Experts of a small language model: 47.1M parameters.
Below are experts of layer 2 (counted from 0) of a mixture-of-experts language model. Rows are named gate (a neuron's input weights, with its number), up (a neuron's input weights, with its number) and show model dimensions 0-159. Each number is 500 + 50 x the weight over its row's rms, rounded and kept within 0 to 999. Numbers have three digits each.
Before each expert's rows: a language model's description of what the expert responds to. This comes from a sample of Wikipedia text that the model never trained on.

# expert 19
What it handles: Verb endings and participles after was, is or were, often before by, to or in, such as indicated, known, used, associated.
gate0:527544553474567527519498496493536534444547460502459539475573568540460398477528529588498408582572488428523496431549445464445518533519434448550563572495430594494488529439549443474488492605525527479471547569458522593429472488473450452609452538563491574504503526507513526443536433502403601552509533522459412568533380497540488574498537473447532483577448569551481457523525450396430521530475485550558467493474374453464483490441554507529541479508458527585476526511597464508407537480473510
up0:557466537421583513412532508562511481520518497586477610486518492499539543549460492533555484524447474453643514425522490406468531495557495531510524503606513475500553455521480438475543512466484603569539498534502586496537506473538456484488527453564500545613472502514485493524515392509548410453538566536462447493444400429557488422568444505511477528539487464491535535496372508557521390468541559492498601436416521601420562573373452458504450508421475505553502536519553518475530487486530496

# expert 62
What it handles: Pipe characters separating cells inside table rows, usually after numbers like votes, percentages, or sports statistics, with occasional semicolons.
gate0:457510452497540482489554566572511480602434458496531469484499529611563440498517441382471474530498496476479521498508463450602461423489472528516514606531585479522483446494494503438406531433506448475595608531501499476482395526393466491463466430565452492551492540558513428490538459515492471537448610551548544473427527447546504508480422619459476499505497517527477465467502602605424431525472490491478505410493501433528557550370495404501525525484437515458469547575514417543485464446473526
up0:551511493465459549537547470478520541501464518481486516467481417471502528500502541555487465452384588523621492432537519439563469458501419423520522476467561409529567421467463444487601489459557567461472394562473395488457494394509560523482475527486522539433493410542482495506476518515532487388538493474559487444515527460475548474482646481405480510553570509561593485565502470515521575566503567480371533537498438516563516522519516548443484561413435465505529571436546531521456388499500513

# expert 14
What it handles: Lone initial letters or consonant clusters beginning a lowercase word split into pieces, such as f in fired, st in steel, ch in chancel.
gate0:433491415647557510467450412459549479411548501439558524522505583495492520506420574580459515506585464563522534560518538452449464550431481504627510521555501619470513428514417467491586564523491514584434472549514461499534443519445510430487615490515485492504479575535444451614500495454461434517506564507444413491556508531438534512564554517481505526517462489435499530395505516488547554399509471469546442525497594475566524560505487520464526418490616523487446510525493488499576527550500533
up0:486508538638513452451453485441505460438401576516553463578479458541451482516463499509528567583599502526459523550503566519458572518434581506513390544512477520537591534476493496449598543462539469519462499567475465469494368546410435615488532527500475449565503512634460478616447508502418439476531438557465459509588495569571538439560509492477451482519450469468581572456448449467448489445521416498537423490487496441515497523486440572494475450524512513519498530568473474572548466478542504

# expert 21
What it handles: Word-final vowel pieces such as a, i, o, u, ia, ina that end names and foreign words, e.g. Modern(a), Helsink(i), Comett(i).
gate0:478453501381459538528560497541477603565457482493537514506614558564552463521448569546549489469535460459446475487524573538515534383521478511487465515482561553491487581468402419535528511508538521435516431461469402496487548452510549467473528491526498499528469475553427475501469495533424516414528546564479561442476436492515548508551549586429513543489453556455518459422502490427522466617481522389480578530536494403537449507485404474484512555527515536499490565403557461450653446560588553
up0:360425491469430526528458556530521488455474531510552525498527486578520449548584498403553503508401555514488542463514495495513515523566538538484493440432479574536361480392402541502614428510499503487559574433546515492604486505505499561494509462519472564550514517514555555495476480514494568525501499509472470490544462454549527472407468521494556456496603430525544536514584509553520467520581621499507464503479532474374537381454437532560460394535599482575527601517512509517494484467514504

# expert 48
What it handles: Table row-ending pipes with line breaks, and the word-ending piece -ore in verbs like explore, bore and wore, plus Christ.
gate0:488517521400537514461589523646470561421515586564465539532513436531471521558426550429495593484451499470517408474572505487541551539438408457535525496558506438520469481484482543505527496436456527543546520507485513531494495449510442464475522463566437500469572449464604492600408523505482454481406492611463579471488435533551507521475620433405544576552580387428537426523529572573459541498524503498454501465462504541531531495449515494564420548469463509486503550452491478492597426520515476
up0:474504509439533520512578519406455545405514490470440563468521522508474531485548627446455562494520504537536492558516578446473506495497609564511483376509490445515467526488465475444541503469506406522510502511543437483472532514548538517468512540494460490432502509530473501389501565443536434436570560561542571536478552598479514568420504514431529552495492485588423451611460387493475435432458485487436443494421590534517607451548533640484484507460520505593528493557486468489579555554449553

# expert 42
What it handles: The standalone space token just before a number, e.g. Chapter 11, Billboard 200, in the 2002 redistricting, age 30.
gate0:519556536525545494445535554476548628469555422500527448534488460553469478489445481474488484424441483494503507468571531549521481525535468595426491512496465492412487537496505492540536433543421429428431558548521566505477426529458475561456506475526449357515488557485461535468551464593484514540475530535526422502541483588571458485548531539419507474511569607522551622450483406455462437497544418521531500501556481452523392371447559473472441465558517543482437574518530559610440475523549548
up0:484576449449425497489463473548512559598507523516408493559434573473562593511474479476509410500464549476471474512416539465623584491435653529511559484522574504531446505414396466510597426510439475464516504474568482467498491569430497424516527509475515542531495539485490535552475462469462497518550521484475479555501534495380537456478496488485517482493469464495423506516592473372550428488451370382498478466511592437449475490423441557529487469585496504484459579478530426506558506512493469

# expert 1
What it handles: Whole-number tokens, mostly one or two digits, in dates, table cells, rankings and amounts, such as "6 January", "| 16 |", "$40".
gate0:462480490487461494454527464524404462463514540598533586483543511425475350535541485473523492553498485586465477555576421432381475469535488432445456438520553474497450536462446482517529541601560400521482426463469520612568495498560507481536488527562504479595567567542494499470418448562570456571492521538469589554451390513474527519478534384436533525535461461593500591513518487480460472477541472628445471444515504534537549486454563517503462511478401564508535517493523463460490462497461454
up0:508588451542520511463535472356482607480380476547502537386460539474523522424497476441514527489528424458470573481574458515425417490467495477490459463445548428480530516390561539551473517519572536576497429504501424565511514556555507472506464590540449467562501489505475452522509422481460391440497425515552594539489532477569418413493538478464509445460565512471617513452511436566512510417488477487492389536499535458551552443501481470437539508526497510511425532456435582449471574506512444

# expert 55
What it handles: Final two digits of years after 19 or 20, as in 2009 and 1925, plus day numbers, time digits, and suffixes like -ist and -ism.
gate0:437561467416475489493525461530585576408482508484513523590505531566369501437495476530561555490591503493448501430492510572545450545454540502472483479426501515400496477451525471468419540624500543471388477521470460528506471513470486525562467569420476496542506492507593445423492454529533597485500538435529534511457500484417518536558350555546487585453495476478455432559486368552477525410449545439493540411493500451532486490433469526531471521428517514465552575425463485552524559497572479
up0:459517458532528480564539438517462449591493502482528448386563481496594545529605481496440490505485527518541505532551521422547561488529535478496532452433516474502518519471491496531599606408451470589465470545494562423385476532499474418444530404567494518484490482441482543522501556457473430483557369527503482612649472537562469484452544491530540496485472511508492451438459531536465490523436468402491481487568462572507579525525535501451491562550429445496446453537598480464527419595429558

# expert 17
What it handles: Prepositions after a noun that start a descriptive phrase, mostly of, in, for, from, at, as in resident of, prison in.
gate0:540499513532457504493586486540489525558506519526375439534468456441475382558433551431438615549511462535439478561447487516461441481558478506535525463538426488499545555543403496522534513573490413489396452514497466508607452523434581487517464578516544484515476484488470513477503523538482505454435477489488440602549528579468454490533516509582526539522496529572488462555433512507504403441641486490455521396456459583430542564545565501544461478524474472495381538411395540549529478523558468
up0:557479431463549531545458431455532458483575455501623523543552530496540582472480517548515422402437510455529541432442429540500520523483498419531479515482493537408459545465559441456390569434539489608486584459546488410483514453517389464472545502549602488512473565494500538546530451526556388476529581482584541470582524394560486488438501555417465477505464512534512500529500517505424564557507544467527543597481529543541416556528471418418525531523501485543529430580552472451438530504490499

# expert 23
What it handles: Word pieces with w or W mid-word, including otherwise, town, Hawaiian, powder, and W in table headers or call signs, plus year-initial 19.
gate0:416480488517500477515504556528560571446528619489462469578532490517501452423483524459491491497534537450532516465428505508382498521529411422533457407490612429494510443491524555544576540569392486419502486485562450509552452595485583467451434542533496486483449532456583567514412554529473539636516522506469524459468498525399516568437399464444485569479503455498536568456430453495475492537481552463562477433475478529575540471467603470546489421471535522521513523523535462428597492440465575
up0:556563450556563485482463558555523565480489579561428528491600524492522576460521513509446451448577420389504471580481495498472504511465473505475526485481565477629507522495520537541448463566534438476495437520479452499506483533479568451566443533490552539474477428518471522482573593499517556541546516516489521507532586426470533473572459486489468524475595525639597565517499515576371492528536532485443490607557526553407502440519528621454488527469512424531561476422587496520474533538612523

# expert 60
What it handles: Word-final or mid-word pieces like et, est, ch, ain, ut, e.g. Bracket, Market, Sverigetopplistan, neutrinos, Church.
gate0:460584473519496574517500457553506515503554521480415515505544494446511502464513440465511501511518518621486530467512454510566491506514548490518514578459590482469437507484452650459418480679423486451432572578566526436540538539536445543531490474502490473475511479496464592537598467501540430423467600500488513480568476539490525489536450464485469543529549405547535581562504560470528435493516491532459533463512495495461584483456425547539576527505455643503478375453484550589502449486402516
up0:453509509514502544496499488490521519526495601501530596487512465513448517420479516531430436489469459528484535512584530482505445464563473554448512461498546513477428554383450571488433475566479516475500492438479514523419458557588554477523528376471422535496470471575537502457610389495576499620491549610516570462511572513576572508469494582510453438556482537489504533457452482457449633498396543415495529605488468505546477555489555475519507428426528495509436376544518525551515536447553491

# expert 40
What it handles: Line-initial list dashes and table pipes after a line break, in infobox-style lists like "- Born:" or "- Damage:".
gate0:496441512468517524485548487450499479481545573529479555480459507514503484436546481544552560503572509446526512471559488482528419435504560422491591448375505466504456546439502593473484510534504465433528582427539492548546501492528407460531448509561502477575482495506529405487412590532414409510534521462566464489402502484571484499482460537426564499445610478548541539368490511469463594494525444504569523552544523528496536535428486560482410439384419555412502478490477480534492518645477572
up0:426482511472443476500560473522474567523402433383420456504543511517462487533487535456535490470524446572473431423451460506481495433502411529470506510535436548606499533489488483500487441440451516485502456640500513554472543485555442485544508570506553436481582570459407582450530522432450446522547508482567434395450529428435491431537509442505489446459482524484496522623473584539456467426584472492487460498580544481547511558518614545449527524485524566463518499562535532418491537428463372

# expert 2
What it handles: Compass words and spatial particles like South, North, east, out, up, off, back, part, often after the or in, as in eastbound.
gate0:530455455567593494504507573410463515544419559492439499425515489545540528504364437463541546535454597435528452561542552425510484563510506483430527445461461433539550481489523489477527504472451465526515463447483569467578505406493422504539459556467459616543403449564592507501447459530597548528583542463489405540529477435504494535501478531425522611513460493543474459442455465512449534509433517506465548569455492561514521559414429505429419470577505497573467571444485472578511556524435484
up0:548479511462565528480518455486556566592585573508469565387599601462480543480487483547540562437471488494483504521501482464513451532530538526391529486467489535522504447541436513490453413502536545549556530482421431577569471493513435433550539412497441540435447526470464642437561515512509538478390488485518529486476454465469538521539580517537524424412527540571519513479450539539428526553502522463435515603448515470503371517448450554418558473511543520562607435493535430568537559536509496

# expert 39
What it handles: Separators between list items and table cells: semicolons, pipes, slashes, bullets and dashes, e.g. Signer; Pennsylvania, Armenia | 1,141.
gate0:517462467452573574542510569444491466545561549439450595458518435498519511472523559452529467523514545466537414450610536480596435578459417498444487462483439497503520517426442495457474503474468572596449531466609549461535435351543434457585384436438545514556498485487483457477407545492480533532427434378579466558545522444559509479555498565581576495476531525501456552504566456485474533413481515549433469536449515500501457577525538503537491509436532492497497475439544456512477511421515540
up0:433480491492463510527457441511592505462450527551401457483499457516520506562527510558434545531505571540541560507485536454469505492493522498530504521482460546515552493443452558561512532578420563540490506590456525578538435501468489493420536544493542478547559437479538536488455476528460399462464418621492551508519583621626466584535519402614494549602495500528536479365509591567543493531511458521512497508553484543497457434490503563436481502558530539488494510546553462405567511635475417

# expert 29
What it handles: Single digits and zeros inside numbers in statistics, tables, populations, coordinates and money, such as 152,950, 7.1 million, 100.0%.
gate0:532534428537406541529444519384454537548531513481537458528494502542477575531489437481555567480459478471553500470507459536463526545496559557425540419508484615511525469464493447396525480496588438624457454566481506522424457514513480501526481545450519508516581456465522563466483529402517421474507437548426411509520532496554516588473453501534509558365432431458420559515432473487421526532471440554454459498550567460453570515613465469529493533603403612476459442471535496501456501493462472
up0:503534516531583492436525548556542501465502493558509403428560455474555506468575491445456488490428492483552455476450535525509549574454440413560552481510532484486513567605501579535417424468553567416520540429463507527517517488420530455435423576521542550410543507505510504494489414482421483519477559477604498527474519524489426492452397475512483483435505409473506519547452507588426443536493454563512569472602450499486472442624536425514443418402457548469506385584486426477490490527495527

# expert 50
What it handles: Line breaks ending infobox fields, list items, and table rows, often after a closing parenthesis or pipe, plus coordinate marks like °N and ″N.
gate0:550520437559518470659491533534434497445563557486529542454437471501502404506420544515553567472521570447484516459509480478587561450495433492470535462543518555389555441513504541509514389480501509399419523536452508446457459538527504519509491468465450471493405426467556479499565615522591383523430488551600540447418436456485499529567496553486407493482453468488512571542538542557484458473445543494472618546514519556495604531504537540449472447527497559424539509451536530450492477505486574
up0:547442502502457589491490568548476434516563603562458458459562518508446472497417465516463546517554476416537474573536639520539439524492562487436440509502433483480520499554522524569485465426536530462431556580448504582454498505365531416525484475607598447436535546493493563485546549545504510552494508576509547412485444612479513518495597489467497456440514501541422481495501432505542443502522398541541457445493544466497595428588503460524557473529512449461501568447552525511439417502510436

# expert 47
What it handles: Inner syllable pieces after an initial consonant, especially our in fourth and four, also ass, olk, read, ender, ott.
gate0:502477540536568580527515434464572506472472562456519568578508543536535505562595503569480485417549515526557526476421458460529505452472486557507356572493470545546434469457359487460497564483544517593487460554493571463482516550510496481444439561574479491486510517502488552492455504545548638496617439492491452477546422378472534517496471469560578508527582505470570517507542575518466507474520492459496527494496529476470564536451386445469548505616595473482445547462491592467484565503423550
up0:488575366446497537455552521429507479597477538492584530463470552486523533497465567532576483495579541552534544446385482524520456496459514637540462454505595492491502526477504515573519430431544524530622529571482562443520482481539440597511518485508468522545460449462535511443484429589528539534490474413482465538550489456506533513511423510512556448496596417523487515551466513502499533504458425510486426608536496546485608555503447489392501485579454424512453670460533513491480500501472507

# expert 31
What it handles: Space tokens opening table cells before numbers or times, as in "| 3 |", "| 2:58 |", in sports and election tables.
gate0:514399515474544481448458472510527401490598471494474508595488440533476433513464543461446451460476588548509444403485425534454539426538502591493484605536504509554550482479467528503575532428509595515474465485517504549519608575430464485474589418507667497547443480393542548429479498486497602555454555476499437576479538528455553497518416517469482527595450540535485493517513476505452461474590503551504562479552453467494548497503500535508551501465383490537517426541493427492421537470431546
up0:514641475589446536493570549519478608474362421441451522388370503515521579468577420576507443515559428465444525523448560490532442603434507491513477463520522568470425496534541469501437516597440486466515421407460487467487487462554466574589441490506407471479515452466461562506499490545522464457538472535480525448511478528526564472488587484523517433463555431522572512486513511467562455476472539458489503582474425503535520480463569548527419566467517525498432521476589486495539495544563463

# expert 15
What it handles: Word pieces built on l, mostly al, el, il, ol, often after h, as in h(al)ides, Jerus(al)em, Ev(il), plus ig in res(ign), Braunschwe(ig).
gate0:456524527535412489476629492562440457473530478500543460455480567452470371532536532511566432512549539532504450390445529583530511462478460559466516508476519480492382508465530497562548560458559567473450458511483518504446475486510438473550557419528532473469538442524484530527495479480472473446489437472507458414562517461544638528489457478408505609547448570475537462503450504522565505410447560481491523520392428540513503500470564578564453390421519528542481420468654487480504536562531502
up0:553434506585556484474437512474603496529494539473478510510585522517508626520525466483460523446494432492502537528525572489413475429515483413532543455487498502580503499497430449469444526551539473423492528530524532514516457556461519462579497616513515498542460709418601452567542540463553522553493543528517529449483529494446439452518392478555470512547521511515518569511523429512356489569537511566539515487564533403548596495503457523535529541579530434531574542489469511443591457505481469

# expert 3
What it handles: Early pieces of longer English words, often Latin-style prefixes like en, rep, inv, dist, att, as in av(ailable), un(n)ecessary, Publ(ished).
gate0:527532445528459485498428480438536564486463539511521419535528511486521571462499474548572503535541451541506493457499444536520521596521378411457491548483443419503460532591453447460511456492534540455549489513492475516582442454607443531529493410463545547556469552461523435517470511484501542450558489454528611435544468523552502515630519528434482526479548506478489493548554538370518435348483532528444484530463444397471508562448511395582474483490427532539469511627447565474448462523423535
up0:539514380532566475607501494611458477474470521505522445452558507473490504511412466472431506519460553469436419451425459502419508502433443450501413452468509514569518473536586467557459485536532531544529510505514485473471546436508491543527419502517523477517429561531543351498506557477510438510367518589396514538475425497484525494454587401553538492474540569546539485491469627552515503417533492577496448485560446537482456488373484465533445479443495459399484528523447427430518490527516444

# expert 30
What it handles: Colons after field labels in infobox-style lists, e.g. Yearbook:, Phylum:, and pipe characters that start or separate table rows.
gate0:523496469546457474478429458543569549490504620457470447442500540468447512487500471489583496493456508476477565629480411504507454479484523490456536552465450499533484452577617440523347526548480518523565616524409474473454436513544525487534530624518584410460449461483474476424428468535478459577465562505402441485408531531507483428617586528501503535580410529513493508498558491445539535478513486506465485528508522521593536453510467519587502515518481548566451490507585401525479494528470554
up0:439552469458505526516534489479438567498525424539342571544532456545464462486406522476528550509565500519445459499530456431424469538606424542523454533571554561488472582439528624534583466457490525527432520487504433552539595519612461556419458522619455515479560440493533483474491501524537550509521518498516563538530590430487476520485460497482473558483468448443451459417504530521473433551513482445609558505456481481460468491443508472443455475385391523430547460533452465463480503461505414

# expert 10
What it handles: Inner word pieces like in, on, ot, th, as in terminology, pilot, 2nd, plus ordinal words such as first, second, last, final.
gate0:387481497473508581509525544462442635387484476541443579526531536535579554525540507433521517428500488503495503505426494464527503529454539492374512555504502467508519459449459484439489501636494519533475420498491553477407443428486478490485429408457550474507459474580484430491465527462521482543504489563432473483579503524375401476513521566474450525470500441545543573422496488612547555428566486520475503537516526461465468472453495528446481524509433469462472444388636536493454573414535492
up0:562570526491577449531442455507524447544461544481438487484487616500538507510491592506545482439486415506502510474440515507536469546518516498444476547468466492472540513477412439513511502555500468530500446458532473458465450480416463473470562459488502499547416638392489463452484467513500525410566501420512456557541516400484550552414566527576521537414492481441532480617480490527506542484427453558548455383430575488489387505543490445424512523457491496521493516393590343573481549507554504

# expert 36
What it handles: Short word-internal pieces like oc, ip, au, ou, often after p or c, e.g. pipeline, Napoca, encounters, plus prefixes like pro-.
gate0:514535607563605521432536605449482567469527545574478507468523475471404490527653543472483558487470513468471497497552530542422438534553567519544542417508457456544366504530370483509524467564596465586532502542483405444434469412518491439467512513492530545493421466463507406546543430477509524461539478516479530547484468411518468531554505558547493452545521560478439539531472488547522543489464526493495417553460497542420551459470523559445512475463540482484496646433409508472449538529531505
up0:614479453498555542539504468435568450495382607461487438512485455470430505514494495525419494499460501510535426492544558584496556399502507508512489574537459424488461431415458420515542497434462415493471454495486530561425456505536438485467528528472471438479523479509584455534485469494566428584472595538498506454521503570450475475424558550442473563508425515445473511420516521456404577442474423457460435558525384463470472529509563552481478549439433562473504381407451511523465504514412456

# expert 56
What it handles: Closing suffix pieces of split words, such as ing, ent, ical, ary, ial, as in exchanging, absent, structural, co-authored.
gate0:493540520509559533491535562501455493460496470519518499571467474543518418519498419405473483518556501518499511410502626510515434533520461485457444510542564453534518414423541454469408490540449474398436473565449496596438505411540496416480526495454475392503493498485621442452471496332461546544542449507488560477582494531487552455484571488440569498496529543484428506499529497552540494474489567516400473497429514501441532475383526585629470532438510538577506498515523610518496460535517558
up0:469522487435552446534488477527452529500461557452472464450503639466594567452437488514383466426544506453509562532512522508498539552451522373616554444466417493451551478601489415556515559429505492513525484537491497474507556566498513475449425631457493518457486443525567483504495494510459472560655492548463487466563576516494534457489513502391445504535535500414393581454621460526555486600484565548544488522542440508468506535551502519524478551470481530571504490487529453473501571522523517

# expert 33
What it handles: Second pieces of proper names and rare words after a capital initial, such as M(am)ata, M(am)luk, M(orm)on, Crișul (Alb), G(ort)on.
gate0:589499487551465416412492520494430568422502546486474486512489429512522504588502525515381540410453538480547457563518505489503531540509463540490497503428448495433455535475530531500499404650516594446509538489518472623445536525494526466558538467499472464613501465454503491465402467469490504421402478452537479516448513414429594551583459523443571412479627515495497501487442527492541425456522474599502536538453483455544488539556459587453492513491515584492490426512453420517558451524462563
up0:382496518445484487457477462490518555554494586467502474379538444369493509505490511508516474571539402504501494504442467520500478526505522528535443609477531395490529475491593407418463501476503495502467504514452494452563426477469444572539534444430513584444512471551511562556602571605514473535523544411527486458572547450448503503468550513513556538621550546503477573443438445487510586529509531482427434517525477373506501495421570568573497485499570456498470558478585505431448467441532492

# expert 11
What it handles: Proper-name words for countries, US states, cities and national bodies, such as United States, Pennsylvania, Ohio, National, World, British.
gate0:520603620391455513581483478489504484444397519512414532455393569443543501546556467484478499487484481422522539679542498448501628472529423614532525438498474481477443561427492464424526527461507519489471533421488544570535483562507455510545480530539539447399502529538513516574495543524480472500527475495495449469470443493491545580518469454475481499401486471533521458333482426432539556584541550515549467422476538542468479475481512408545487541553462470515488513482566486488476485551515471
up0:442536497433497480508501510524518511430501509461495532536544479557471524412474553456443453480509447470492583452619571409551542530517446518515521440531465542501512571542462521558596443481491557455496443520526491489513474552472531437529488503466550584451481514477529492568582504548497458539502480444491497425437441399512483504549400519461398399472418449528539427424530474479598526498456440406489468550473553552533511462368572415580452535573508392498449437503476454428505504608408558

# expert 59
What it handles: The word as in roles and comparisons (served as, as well as, cast lists X as Y), plus dashes in tables and ranges.
gate0:510499449593573509514483453399493483521482489575463520547472443531469491397479527450550515484463517537538573493608493548546457420471547521522462474465566536518503426607610420448487569480511427416454501483489529598475517559478524467503485562520530561498524442512605522488527447546527481481495577499416421519461507529530501557414567525523627508494501465592460408504524490497603478535541628488496454445528449552401460494435507529517493483474512460540513570607539439575539485486615486
up0:412487441493433459509603449406444495509503586457452481498529529443596525483412473587518547526579523380528517502600493561497464444449518476492502516506590528578507471495476448398484515501498434514518509455422462487534473576492528482534511501476566472440445577445404429491550457468543402504425513545465575559442498491544529549515507536472569634542537520518566461479479471457530493542525451448433496491419617466514451500541463580481628496511535540470524550589537469561477515524458585